Weights of a small mixture-of-experts language model, trained from scratch on English Wikipedia.
Experts: 32 experts in each of 6 layers, 1 pick a token.
Below are experts of layer 2 (counted from 0) of a mixture-of-experts language model. Rows are named up (a neuron's input weights, with its number) and show model dimensions 128-191. Each number is 128 + 32 x the weight over its row's rms, rounded and kept within 0 to 255. Numbers have three digits each.
Before each expert's rows: a language model's description of what the expert responds to; "mostly gets" lists some tokens that are sent to it at least half of the time. This comes from a sample of Wikipedia text that the model never trained on.

# expert 0
Opening quotes, foreign names. Opening quotation marks at line starts before quoted text or song titles, plus Spanish/Latin names and parentheses, such as Union, La, Argentina.
mostly gets: "\"", " Union", " La", "\",", ",\"", "  "
up0:166104186131154152180094089100159091187118124149154092167067106146093132112082151079076058054160162122182152095136148085097157148152132125123151123196136086166064158165085132139063141107175113
up1:150121143190072161153143141154093124166125095216066120104114140119130153142119169097109139138149122105142124132125199144072091157095125118135190098129103126094085128161133093098139173077121152
up2:098158137142189125150142167171118159116134106149147146085108123178176166148154122152144202116095200116122166112141215111081101137125077133132136116100097180118122135114120110110144158108131114
up3:084155099186076103124121145142091138104127077111125111154185109101114154110128054095107154140134073101153037151097124098182098172128157106185163048130119132084112170102090118107045131145153144
up4:171097187128140127089057116130067103140029109150155137127151122167062089075087123054098162149130187181124119138123218109109153118136077118129150093121135093064077131118104150137128105164160127
up5:102127121087168124118077140146108154102089137132160072062165154133084137126154107142100143147121082176127176144144184100164089143142118133117157107100048152174123155142114115145048114133147064
up6:118113180135144134133088090158128114147142124124147149150095209134120098141210129113144146058145143165069117073177166103100125138086062093157098171109152103162128140171180161144118109165127146
up7:172139075175167121108063102172160114118101098048148098103192108124125125125222170092083092163118114188139107118166208110048133135149078159077102145152125112134093140167133175113077147144140162
up8:096144153123065129120166097156112103130124099104144052170120153139117177113141102179117158158144105168157151155165140081083066170104127103186127159108129178128091114148108123142057124167132103
up9:130134143111147158151097113207136162147078085123108181116141100149070141091070129156170088098155180154153086073093215086124130158168212116146132120111136169130095152147092149123152124136108140
up10:134123154134073085092150148118124070215115145150146120144116121144144195087092143121098190161182160139145143154115185110126114130073113131139148167120151129103100118113174148082144120182106137
up11:159132130126098108092107114073108171155117083149093143143132120103109158134106197169096164111182093143128156133149167101107094170079143035139113097111095086131132132139110132094134181122092171
up12:174043152098143156143126059099135078112199108075134131076182114162138133112151136129106112111104126128135118166136188095172136136137123133157109090133069164139079159177180198085124063175154129
up13:115111044157126148143124078073173133096157094122166143103160152127159142105175139136123127080115049187105153069150173140110119133126111167130163099121147139143147134165151150082130086129122141
up14:135131118102140127072202090204143164120103082143140046181179091154147173110160101123141140135124076152124089191149192098141091125114086148215159149061148110124080175143110156107098142136114161
up15:100090108119141154114088142105124127141133127116140163165091118136102118132096183139125144242084108118130110093114070086109151123112111104128093181113148163055130136152113104107160121109062168
up16:120120126162149143129161109159108176070051132161101155175091070149122154072129114092096141130174077115145112087081138090187118174186151122119193194118117087126132127151078143100097146132136113
up17:102131115124115060221127108083098171137141127087141135152134162110064062080099108130120116109112135119130150069108130069133118135097147059169147132146162158159193140105095124139129116094132160
up18:159082100133136152171076099145111133166131078119159113123125176106076142094098048096103188115084150151092120122121209097158093142129105106100126099091113145107117178125195135103117070145153150
up19:141118127120127070122099150090097132138101138123127111083101083182108138140110059123130078122107120188179059157115141135089162132131134108171141109087134091154111130167095110165168146126114144
up20:096086135155139058152112095129097189109133066078111134145146099189174125104134119101131149109138134107125150131126131150099099145153144117121142120108061207106093125101092180152170117177137132
up21:074100101143090116123137057091096106148195125116097143075097007152129146092136150125138129134186128123143079125116069102119100174121121107134147195128090109135089111157144156129180135110112168
up22:143093118110125111133168193103130138110082124136153136156143157190116104122113092091117079104122123101127100105096177132071134150088130099160142165126101097117061095203070129122144162112162102
up23:141150128097201130082097165137164136144092096115101062134103148153101101161124129142098160154170158151088101110102206113165142132077114164153107165151078159129106097108135086094106179148106132
up24:127101053108113102177123100096115183152059074153119090154120170109116123065138093133143198188143114157084079101110141087131145153110179119174168148122124115172085138125183163150098108080087153
up25:111141139062220121121102127171132096093038071147119098132148112157093091122078150105145130220165152130108140094098080091103145147153175080105173106136179106102088130080094122118115137115142168
up26:143138143148153157073134138082087128144094136173161134153176204156099138140131154124119124098118125164069155084093174123064109167144123070137119130124127125143129180149102126105162125127163081
up27:165092101113087126094142143146141133177095122140163139170168154119123085173139122094137063084079141130191117123139093102171059129108135103138176113080074123130087106181108115154165112176124121
up28:143138124182066102127101111139115070056067139151147117097101098173135138107150152064130147159132055132171148141139140125215132152092085112152161137115120127137076126173139121094124147120181163
up29:151058126145143178134120152145104120129052076135169133144146131178089122107031112137149174099120119169178108181161140075116194146155113137134113152092080110122074127132100136153131085180154142
up30:081117149181128182147108134102095153130119112132153129108178141167124144146138188126063179128180111134200144113114109140153173183118122104136154184135113153125114119121121114081140090177124151
up31:156143120154193172151076056067131142097154121092127129090073135190089126135144103148112141162140075140093098168149156095111156134177129134178156095110099145168094193098139171117144107167127148
up32:123156119135139173115138154130122203121141113057171207190075107158150153139071082127156104116152141180123163109121121112113120170182153109092125191142129170090089150155162101143063133125139119
up33:114159110119218159083151152158112121164113053131140062095138126164113141175111044128110161152140144119131110186118167117149101117101172097171141165067067138062125158188105088112110120145149126
up34:150104134116176122085113096116128153105102125112141096084139112109164083107150072188118149159111102160105169153119225135181149113118083036139164133099112181104179188157124153108109155099134114
up35:143125081165140141081128147089146176035098179131089156124102081167137124164077069149144138136136134164094157128105149116131162162184106130092161114072105135112141180141150106131135113137081097
up36:059101114142170135139065125136160106161038103092144111126172109165086146142100143139125183129155144188230143140139142107121121133088126128198169190104118177073085120124113157126115140198149142
up37:096144127097142128120135105106109087090100076121182104131171114120182112101174139138133175098091084155170172081145175100133154168138112134140151083115105093107131135114096129095089145143056157
up38:172054165128080131109160119101118100093109117118114113125165064129166128128120127169141122168137162092173174168151193101138109167135146155181133124139144070158114135154139148119171135154099173
up39:159100133159154100062100139068140119174141104055151145110069127140145158139135101144119152131134115146078147120142205111133108158119071121114128103156174132112114150179132122096088150138178160
up40:179194086149186134177130137156124131085143123097130083204172097103074138121133170120109097211166160175167091112104107097112150141111128164105156110104113172162107136096123125168144104149127172
up41:198144094167173148147114098158179104090077102100174114104132133132108083102132156097155068166209117129173119079094132100111116116126075106174137142188118176161113146088135091142171163138137152
up42:095100120093155113076072092107183184162127114114181085150096131174103088112136127124094151148143114097136152079149157120122128132098182106140126155080101104108140150149105129096136092153140100
up43:155109070145164126144102171120128123104139140139083128150114112103102140145101105122070115137105126099084167141169144135111101115005108085086159097166138149084108156073122107064123114173167124
up44:106166108144154174178149124182100184147115107137143138158152078147098119105120065149058156144113160166061093132126176094136097133120140109110124142151125173160099148080105139127083090129167144
up45:146135131134153175104158122213087178167071084132159122109138138146146120078155089072099116085135154120128080181131175095061151106108078077112161183147090148107132157167124157105086138167172089
up46:109091170167128160134172159094057144139120127125179087170151199149139122121115092140151170102098183157047139165114206080163100183196118121133102147151143088139139183170121116170165155123142142
up47:144146126105164104158120047173114117223144076139190070125180142166087096099127151142072149114108142145083115144173205091117131119090112087145147151125132130137116145152130157096111165130147183
up48:151138128168034122051130164083108092144137124112131084182166131154174097180125113147143063141134132158123183135160124107128123184115104181088138143120139092119097153136178138131116201134067114
up49:166101137170125123095104128145111149117136108129167104106104122190113124153073080136097121149195187183127110156128197103146203148092122057122147132119130072103152220148138153144123158119135143
up50:085089122149147092158095119074117115129195142117083173124082140178097150177176092128135133099083133169154134136147134120133149176091086091154138148141115144130111189176106156086132184153128107
up51:185100115130073164111086180163136082162096116195156155105070108169144132077119104091073157142092074113162181118155134126179079140094094139131148226123111111163139128121158120081148126117125141
up52:123087084094126054162101089037112119105160130110162105136199124106154103117139176205124107129172145158118079099143198147123107167184105111138130121162129118101095096164128137117217097137125114
up53:182043102084073133104148077116118165211092066111177115100141126111162108093127134181137108155149111178136079155133168099181109128176156129164130139087162127130047116131153126113141096100155156
up54:125084180199146157100124081126157152086096133099102127086120108133080144136118141187161115141107111164066123169140175065189077140104122088130099173102162124104125195161116128112086074133172129
up55:169103117079160101133117078159162136121161153120127151129042109157139150142145168188095173197145134116109151111138152147118155154104072110168107098123134186122098147129136113162104108094127142
up56:148101132142166136059122059121141143145145073078130102102123094124103136153150114157146107125183153124112120158174202107142167150149065109147133136088097111146099160205116157078118148175150164
up57:147152169122103159125092129199141114071106099141101174154110074137046126147129136148113110122181191142133092132120119127178171148154122103064114119169123133128128142109164113135188112079149169
up58:135163156138093170106157088134097135164114090094104174123071142164082181112117069142152093077100126165092186184157173109090184201139063106176121139123142124148034166160147128112103117130114153
up59:088161136108115173167043151100089177060095095133091170164122097153057107174079137197114117150112163105196163086127131133107207148091149104080136132163079196127134137119124078116099136155131147
up60:156117119092087134106170121120174136142060113119173092152117079117148157050121174097161189120137089148138126133162149078101139159110131128222155143065124171130140132137137129101139198124125157
up61:119088128191176221116118114134125166068169110115153138174249115139095108138156094164146128155123169154107073123136165103143128125131224059145146133170108169165148142106149168122149137123163187
up62:112091087144104178176103077075158136138161143139107197089076077128080146124137163137087042119168172104173163177126083139106134111168078138161145120198169143124115119103138141104130165136136132
up63:124169152109099132135077076150092131095155115154149142099112124158109078008128139109114135123191105140166090161138127122087148143168106096163146107116127142222120136088146135132107137171160146
up64:121092094145135135210090165096133085142125126169095132128078173160108157131113106123119105156152110143088152106140128113116142179118155095141124111191138163116106121123095133087179138123114149
up65:109164135098155127155148139123054085134100171075173125108128112153110106106144122152109078136128125127112110092123113106110155123117098094172199104127098091126110144147149124120150166147127119

# expert 12
Mid-name word pieces. Middle pieces of foreign personal and place names after a capital initial, such as V-os, S-ér-gio, Bh-ask-aran, B-ish-kek.
mostly gets: " Ber", " Card", " Kir", " Gir", " Giov", "ün"
up0:097140133088063115144070180134107121090123106111155123154121134162142195058121120148122173141086122098151130057107130158077126207109151162096127147188099113091091157153096181136155164104169115
up1:077116111163110157140140128134122092146180081218113157109125113146168160101210111113105142100137147141092051119158126098106100097086199155089136129125174128155142111169153136140134137091139128
up2:103149168112126169143150144132159122108123136105113136117035165144128141175087142153136123133147111116173100127140103151114097141162138099177142144126087139140133182180096111067197161149080119
up3:126132167060132170107105091076128117127150158188119139087142108132104127085103175155089100111184113110121139098125122103146097157151087130145162137136065107189076171119085130105155098151099136
up4:175124118093141139101138140115090121140111111172112155166162145112116136164145148114161091131168150118168161047145186108139130091141116171177150183078115137136130100113071071114102182173149188
up5:175100125155098121166108160131149078130118068109121185117092105150081124145127126176128148156149083099128152149099140149114040104184141119129160088165153139132101130172140098085190123168122116
up6:098121096073151101056128169169165132147160137144154165171111116120123219052100129198093069105167115178139131136156115119105135162155159133121163154102101108189155142158134149143178130128165128
up7:153141114155120110110140176125150122140193121162149139144094137074126169112159162170100139095137198144098137134088102073149109174134115112118184202057165086169134116123096091132199112193137177
up8:127130194098109068114089161126164105218136135193098154067108097071098144055185133163146057138157092130083106116079112113130166071146170162154158099091122174097129187155114117073130138101093100
up9:075120125094127168087081099140156158161177128136111148095113080140086141127078115161098163181180145163148132115137108128074103205119182107119152172144174082130170117114097147164184193114117100
up10:107068064131139089137138132167125119103120170092056155181073144091087148101132155141126122108139154132143135150053111113097100060146154113152129116182150133142081199147137146119129135115159156
up11:022079165155112194109151089127115047118124104097134099088153171103140098167108149134102066174140163155088076077136170098158127112094159156182141142166086115139074070158146129101140137139162092
up12:111110139146079094105076112104130140103108104124129105212177108112093152160172074089097102115086144093181083083155126126132118140153153157073155125164124054102126115201161056116135118155143129
up13:100127110104121133087137161151080147163099119115147153152100063161023176055129128128086127153096179145131100117171159097147165119161152136087123135158156080107135136141174099121150097155113141
up14:140140165063146079164127154142123167114115113139082149178105082068084161133124130104171129114167159123121110170139121151119158125093170146143121142078154143162131110133118184172112130088134144
up15:158141183124139145134142122098109194108147133175133185079099160132115116181094151099089188188181124148182139034099121092123120091097150097141122137159096118112162101102089129181140159101139061
up16:166116123168142166135113187112126131078124098089171156152068095126125130152141170200126126130131109149128133133081119110158131086115145093144170096188110136109062091164190127118099112136127115
up17:107091120094126121118080090131107169097101079138095130149120104129118100116148092120102092141149088118136081175172144109088137144137137076102149171102167163113145115162127089064187115107141131
up18:119134126108107052096153144115113159134188150129117141133133099132131143127121125175135071097100134120174159141138139160135116092093097082086134108161127123098123087129139206122167094139161178
up19:065073140097108138136128131144088146110176100137143142126061172149167106153077128179078136103121147163152121095127162104099120116161094094152140110146092220144122104068114130180106138101159095
up20:138094139150067128058100115149107130092096101155134153124127120148150152137104112172077112090151137129145110107151139088147147117185109170162119105116139148085162170078178129111129093113147146
up21:113127102091126121172095178151154106119138111120129126104110115117101081172118135110121141145110170166087063144093139108126119113098192106135184159158154149101145077090154149118094104113058055
up22:122123159083143203075141129159165118089133111156111141145056175108117135083153126121108140174171176103093071070153130061111120149107122120152118160111119108138116081101070103122090166118101132
up23:096112114181144107191113118173126090140073130175144176139128116102041112132145153053154115174099132113124162117150157128147134126123125097162120166144179093080152137169111131136121126090160147
up24:115127130096102125152164158124113140132046089230054090165099110200126136143095158059106092128135150168105124134086152118104110211124124163149189149118053072169115104165160130090125133184126104
up25:146153145137140138095142102138107090103131152153070152081138121118136136179107042075152135141110110161124148143123132128157117136092107184157143164114134089166099220076134097146054151159133128
up26:100136080077099147117133104141123136103144121069135164172140132088107114084154142127083126125181123122134101138102090064110083082127103120132180087121132147096087203067158097175068178097154109
up27:119116128130059101046111116121143144160149110097157134215139132180102091172144171063102097098112158128110141137148077119124209165150106103104141179102066149140124105163175133116133098155109133
up28:070118137138049123155141183147125081130086090148132111162081134138166113134088168058079093103129107089160165085121112052111100129114053176137144115124137069069135141163119086112145126132071139
up29:084160132081130119171048130118170166124128094105114163178090125119117169078092131154141125108155095133149175126171132113091105079157115132166127165100113161146130183142184166129150071112140118
up30:149100098094089100114126086101113138122166137176152125101086130113118096088161100122166125074179134186108106120145114099096105074110162172130144089110153163105172122109169141161194156150135114
up31:151153110083049116098127133139139136071120103144170158077087171208098123118110175040170131095117118098111155100170127101151149106102128138147145102096097161137130129126076109047154191172074147
up32:160093077188173131122148141115117138093190132173050123080106112139129159124107138128105111152175120132074123166115119119132163120136146135182144099133164145117102086192147141127101125104104161
up33:089146149153136104141112175145165108172120143111103093099125109116068149119114156153129143125157093124105142149133108090080102116084157130162131143165081114143105199145091138118163101154109059
up34:121091148136117180066083119126150117064125122148106137137126085180125134115142130133115112097110183088137047162165155066107179134091122157089132094146143179060102152113152159119177159123144099
up35:105132163097132103081110092131156097155157136119173149142107136115129187074184151144118093126153105148150116082197096108173087097125109094193142169130183138111112162179065120188095134072141181
up36:121090085136115140142136121139103156083150117120152160160164075165115199121123164061071171087140151154170092145109159123067108132152127111140169097134127142152093149069101139164106199067184127
up37:137093099150157116083132142121101165131145122125097179132073134123119102103140159154095156122162111140107182094136118145070058114174104156153124101157082164131084164151213139164150114134089148
up38:179161102120131078121147219146116125116141085145146101146134152111132162136113145128107069097137110184150132096049121094142169142098104167125130191185161117102148178165123169096145105083156103
up39:093134104154083152130098131083125085150192114068080170163099115123104091136142115050137093195157090131109126078131098081096088094109197101119144120092127128155105176079152126127111103137154127
up40:158091142140080149102127090108071106118218123121166095151125156095164118126146160123102059128147137127106111074141120102077128145133124121075139123156138145186114107171176126172144123169136116
up41:143128142142175121135098093162105123101170070050092157171127102149130160106198163099070111173140098114155076146171111102149151117122170122109097200136175161114112085115170091179116161155103205
up42:169119123090132133172151156177120152108142136165101150137151103128119115132185087155123122115137121153156164064110134139135066132082147135147138149083077103168097128119076051133136117148146116
up43:140124118083119080119075187116097106115160136153113135191080135114144152072163156073093119114116114181090127147147088144077114084138120115197164131143158143158086169173059140109094134149149107
up44:120179139217113071124076110141157155056108120137094168093117109143100119185133087108143109108126144087124212158127067125103114134171161128159140155087144126153144117131097143125083085130132145
up45:097125101100145082113138109163111169108116151122196146095101119126117094170095109106154100134102185184155162093100175159137176128147080145152142150131118105177101094143118149118153082194191123
up46:128133122127134127158132115180159159124135082127140069155135140119107150146128152139143089154130119166191070117147159119121121153080148119140181118142118105095083173160168171173185135153113146
up47:082113112101152155095082123181135143074111154140119157146096138136135099129074082145149117121097165117105112091176163102123137142161126084154096130103190112108144135189123146075152104155155163
up48:126126170101142162119152082082148140135131087112115102138137170169093111104141146147101130176174102130103174128112088109164155142130153156122161121130146058104118173104153134170152119187119141
up49:100135061113153120148108198078123129145146110160087122183020119134103074088091160097110124125143126124120116150159158117063061131112149108154135137132160135112124122164090090085148065107162105
up50:087109127133129150118104079101132134146145151120075066140128145117083163132124133135126059126224088142126103166122083131055140100130149143168150104120165147078106177104132183141119077099159077
up51:100094127190162091100075166195108100161102118149105141143104161150080177034116138100108099137164149130101080127096193135120206156180164120135164146102151070101145163087171103172061096189172133
up52:164100175159077112127090185115079085204133127080122174140166138163108154120166099146149116117126137099161148127112093058141135123111128131133117136181166097133133114112154102150058143138187147
up53:143093100145131153138099255071127115156128108046160134173163154162133133184122107134132130165142152125083151126143068120187147127190164134124164125098111089141112143118126116117158146151128159
up54:117126124126105084124157165154095062086103096141115147147107141115112162162125159151138131136149104122116160129134118127082114105114109089148137174166192152153101152118142069185076151164133149
up55:111139095149137117159130155185118185140121126160083116157091175151072158096098077177098134129116138130135101154139147122198175145103116145175182113182232132201067093131102107158099146122126168
up56:076136175157089112136139170115117182162194096067142112098128140145136125166069061178069146136112160092173172143100147110133177142117152185127138135098065151084086117134123097114120108154156134
up57:151090065155085084068074106128123164118138125152142113111121130187103160132093101129150135100150173174098109131147136112111180074166172148128120159114168105152155115092165098131102074171148111
up58:087115121165123112134083190103172109112148095109136190155130083165117135093170200165112102134160097152157175130161071094114101142154145106131137114124110116143179156150135183172124111174102184
up59:124131173181161116107139134159143084132150050078123114114167125187117167106174111133070121102139116134183158125091119090118175166169108129075126164118133132166146178137116187102147174118157138
up60:106066079096163106166133083117107107053107120158099086213139069150114164172102159123071169146172147174115131087166077117092096169175150136180117143144110129129118180075129144108136168114114146
up61:146104076146084134202092148160072124158109145103102114159086081114107152123111149167131028189149161159123169110093151064066149149211090094098138111110111128160155143126111098123156091206152111
up62:098089114105109066132165082184147135169092121099133112219080110137127085094140116132119131191180169158130125126138118097131145161118155117145151063128162173123093148097127094135164150092141133
up63:190137128144126074207097142113146170150182143175125180114083131106095127094187143113162125134174206150108171136158201113153098135116106202099157161108123115110099074168113055152119155114162171
up64:184145114172127105128136137124144160133094129097125165169061109130126124115178130160164047209139177135143164096115104070183139138144187153139163144108091116100117143121166126118153151109132108
up65:146119136096119198128110095113138108111091139083130165202130149110110145119121106118090100138183128139199140109184112079133127140103155128033127115121141100098180189079202090139193119201168158

# expert 8
Mid-word suffix fragments. Word-internal and ending pieces of long or technical words and foreign names, such as -atory, -ument, -ism, -ition, Metac-rit-ic.
mostly gets: "atory", "ument", "ator", "book", "line", "ellite"
up0:072121109101160099160147117171150201123072123149132081159159088142153072118150122165056138113124125124138129067118108124151113115100134169152143139127184116140083142146113087150159111123068170
up1:111027192103089151160107153165098097164111117156149132172156128115092151135150126166116118128118146158116046140165131085046104116151177138137146098117150129115117129129137168108103198155103102
up2:098126101093064090128131146080117160059074087207067106108068167116098199163231155162089151152116120179103124163159166144118149131136143095096151140139182157139107137112088152127160072068183109
up3:137136216128080121129087151170051175185136165162146118186144155185136163214130169155122096121118112142139116158162178079118085127051145116156131148120098134152130198133150133151133115219113093
up4:074098118137142152125103156114105167130120123088039085102134113148145090131140153118112087121167158171132130115083118058164139103137136076128165159200121093198085129082110144129105170125155131
up5:125145061155125190115108100098152109100131097124143135173103115121089155129100207147066167178193095163192133093071178147107144199093051159103170090142138124087135149094137115128222128201136055
up6:126132123123157123147144153147113081156056138126117115166154147097092126126140108034092178134172128132115120070089121105167117155111131150156121182068148095107091190105138141151181116134162139
up7:121140080158108095144166139141104101069075098112085099133148098133168175155106193124170107133087167098100131132140182139099094126181103135117130175171164160139142096121128158105165053092184112
up8:133109087119059086169071084130148125101116109125116110094125082128121151108161145132098053191087178137175105121147163100129162141106130171093111184129087165130128087159110153093206147113168187
up9:121058145130127122081123082143137082100104124139078128144136122123119112169132177173144115164146151143128149089096148080179163163143101181200155129142136100142094094145169135114132182159080143
up10:144122216152095114207165104163072152123115172152156075133107152161172128121205121064112175154089104121109078091085156150104110180126103161127186129115053113073112089159100124092109112161117125
up11:152166152145128066131143122152142121155139105134101139148062100099123139142111176116094117151155078122132158089088086168052132151111071134049134168196149165132138162127104186117074116151184114
up12:137144172151128173121123122082160123155134110126135123148115118102136074162150049127116132136097123110176123141006176111120180135132160153109118144116122132142092142120098140127161147193165171
up13:163138075145079060111157118111163152115094144149072146146109095145160114156082142109135124156133179148116126179164142119112139130108109115137154081124141141161125139100088092083163101154138134
up14:148107103164123080151069091127191121110113112165119143120069132080084125198127122134133142071141171128173139141095112104159140067128102098133117114181106137100124156113164106112194119126117151
up15:119097134144062169100131108131149115162124119110087180163108163121160157161156152179100093164042094108115127095074157141102154190138089078125123223186069110117102102170087045132115148157143141
up16:162057153133133122126082119127145147104105134142139168138119145145172121099127161155073079151122082120242148097127121131149114189103063141117149142097120152113117111098096146143098188139116134
up17:095115133144131137130120083127124099137134096056084078154153094167137131128187130159095108151086179123126124166137192103114112126123132110095142125167119120128125127082094117123166155143099042
up18:080069175150136143150148136112181096117130101128105130095121103134169123124190155100050111124114125172122119173141123119046151154141161126102158199093190097156054133107093117083142122106155084
up19:129189130140086184171082134120174164111129134109058143102119149116143140121067115145118198116062187196144109150119157137089138093113124151112128123120125117085133152158103128179102159127139106
up20:057127160174078112123113115097118112137121126162105105158140106135098157140166110146035146129056155160112073164117131145139130134156184176123129191166133113123124106091106096122140168142135096
up21:145172133166097129082133097148091128045080094136113131138121145157151136086130168181104130132163058117107150097153121075099075162126076089090131180152160188113132102104113135155068096145156136
up22:141110091142140144121099128199134199168115113143103094136121125146128086152140110167103139136106154139155118147089177068100133135156122176101151088152135100155115148175170066110159083184126113
up23:084080175087120062124133165038118194155175103101093101123167112140091154097134090137080053154142102099133138106129152141126130150138181093234144142110133159108120163217143132099163116122093077
up24:121122142087126178115133165044113115146160121085107182128188152155145135152095163163049091092058071110138131105135080152116140126164130081101154120094101105194121097130057141113141120118122112
up25:120076192088037160149117207074078115173111143123156124114147118122147157195047185127169101154094141177149100103154110125123147176143134118158154130140180154122130121112078135141139140154158110
up26:151063121145103134142132179134155151179121071122158145130146125130098179168099116135106119140086130145135084063119143131130115121115105069113149110142076124165150093157111129121123144062161092
up27:113162143135160144119149091147193225105143146173145111183153116098118145187104094135084170123121092119162144101126144158125102121101069116103144133134116149161159100093114159126147169141117184
up28:176114189182155074095123096141128099086131104056118092100113106148092183131130104086155134158122158147123154133128118112107148143171144157102160120143109103101117152159067157131131156122148095
up29:104075133120161208162141193173105198096077055132156138154106077122149151093103084153135160148107113130139109125099151089092091099192109100089147127106143108149149162212132067103112114168068190
up30:115156146205120139036114139179083085113122114119093102103107129135120187181128167113146137152146189170125066118133093109122080128131046131224131140073113168111171143142130140142124104158123129
up31:139150146140103131117071130148110114114189099117097202072035177140071054105111090134164157140117169142161115128128113091160129118214074065092146131120127134149128188088187147164145176125163115
up32:161124171121131114116103153108112137163173064142086102028075099180089144111119109096110153198055121166089087130147143134108162157136163133139161155140111072141097172158101130127116104170148115
up33:110162106102121126146072125177178129079151135156083142122066057146092100133105144086117120155141158163166195120147161092135134154113125093176122145092123142113100163119126167120195156133122089
up34:167137134164104039212066121131130142146064106082166084103073123142098120196096185179160097135121131128131146085132154038090183143142097112106149153173162150148140133095112176148135098190126116
up35:190104184146096135135186163161122124074150129121115115078105141097094130161161103134106108140099101128101158099101139084100089124187128104123117098117090171138126093109162141045187169120145150
up36:097134094165074143146131171167087120193123068097042083136136115149164187157152093093096123162091090156171163090085097084124142153108140157108136148120071084196081115164129150130064116123143149
up37:139092189165076103152087124110122158181097126112112137178100144121126166158142168112109166119162148205142204122112136148090173080126164144104114150098106096081067120129172127166117089123114080
up38:102150144123128120143077102133130096168155147126136180090113114090139145109137126138175089150090121100166104071145157139094127148110165166133139204106171105128121132136154106163167139126142152
up39:121139110159158143138121200121142145096129148075215076148126108105133171133134205151172116152104121106087141119077163118109091106119074136190159100146120215080147148123161142121172117117064179
up40:115129156200098125098100142122130109077119091154091120099163054116127191132094125117122106122179084132132171078109094090076138160082123121085151153087103104117124149109083104133092120105150171
up41:147153137156084192108104137092046130152111111155128150114093105118153118141118028156118096092082144093125173086135123128158100179072090111061161163068145143081131133156105077128088133072137142
up42:171038163159115101106098166138123107029044139078047161124104101143113096101151163112150058128135123126206167079107165128167148123128103133089131124136103091091126138137172108073200137100132115
up43:153108169135099135148094135160117147136161137181138136117112103174133124141079161077160081136107115145129139087127158149129105170071101152127151118089136174113090147074061075116175176163130116
up44:127165133113141105155154119115206180129158094177128101143128175112124135090202155095142142126187126139120175145160158053096105145118164143135123182090141132100096160096117142188132127149125115
up45:136145179128105163140103127166129187050122110111155175123081174067159119110149105191134147156109098136112093151169155128052101138178094048110089141082130090139104125128121141171185116156100117
up46:145124121159173157145141145141155128142082103134108133139109098178113107194099136116211105167091120136097142162096121146120127124100094150192174134115174130153144149141104139137068199159153126
up47:105145156106072149154151084154172092183140129091132125082145170068177079110100103182136177147088198193164138122126122095132130125108121145181137095132093154164143108108179113131105144158117147
up48:145114165155129110096130125096093073165135087188158081135022093156130144103103109106126131159119109153101196141144152096064145133091103138165139177117159075079140166206139182126107073100135056
up49:143144105115156065164101112156168222088109105086090100155107091106119195111111109100167176130150158160186192114131173101167121153118136167104126141150096107104125156123136160093117111132108138
up50:171121127073114109131097111099107135105153083143078168132140116145066136099143142143094124158067076155135129073078102158147131153151090143069142082156104158186139172114127151114120103108151126
up51:143153153174135158113114136173104151121173119135208087102133124098115055163160067084099128098161140115152189156139127127110064161114126139146142098133174132149142173114080157120103166142119129
up52:139138151180107121131119169139115161052178080169098086101106162140101098114130142112083115113084145148188141103142137129108115176121131132155122162124108086127135148130098181138128082181130083
up53:163139131094108229141119117156085135165111135169148106120123160125123080188048088169123138120139171119129110159141167057098138098148086110125109118160119156112120107115094167164195178118108152
up54:181130135069118135157125125140165094121118155152078134099134168140130125084104129159199113158120128135084088111186152098123059179150142120170154103187160169089108147092134102127131157132092167
up55:091158150043135147098173167089149153117126126159126130091126154153168141102177055163120109073087101116179138142131117064119134108076117153174109146155066125136111152118129156152153107128157097
up56:164170123095155131134083112144128145130061126137067176151123123118139139171162078116100165096084133184107119168118195132138135122098176129119137198171073143162122119156085085154140120168107139
up57:130131111142073204158154207116120125116133107118141090159132099126150173117170078079154043111168054127157070151146169084047101146100153108134146143094119128100085186072184091171158128102144140
up58:093079127137141088152132131123117148143110112182126094160121153134167148037095103153106155150103140066126013105081186083140102138134137184130165180171133099130121085144151164084146179162103176
up59:108099143142103084125164202107140119123100131130159099117082141077144128131150168114081120126116176157111184139156118069099121145137138097104115116160105115133113157149124197168174064131142146
up60:145160120135091117122115158098110066117133091134134069079091121163121190130081195145137101139136143151172155130085127099067144186145122075143148070135136129159068185113122129141160107173128106
up61:170143182116090134138133145119018121119131104172102123052109098140134123163172092069121150114097159166109145144135176072144164171135145159137126116088164121104119126144160096120155169119151163
up62:116137120199083126108111182118077110087062122131147144160136124162165109097116137105070141135131098145169136145079105133133065160070064178087158123116130098084147148098160114104131129073117086
up63:134158110179077227113125040153177147093169099133105139111141127142094090075149125104185131128048174127164130086160117106059158142157070101133120110140163109135095183156081180065117135130136111
up64:097142149127046123112106123138112068140162119133111179145133114107158178086134123167154081117120127198157116098122120128065119157082126059151126139144077101106079152177110133139118141114157125
up65:089167144092077194194082114136125164171084090103090135131104161127181174153168126132165102168108073134137159132126179110099113131141130127173132158098090092126097185103082141117120116083106116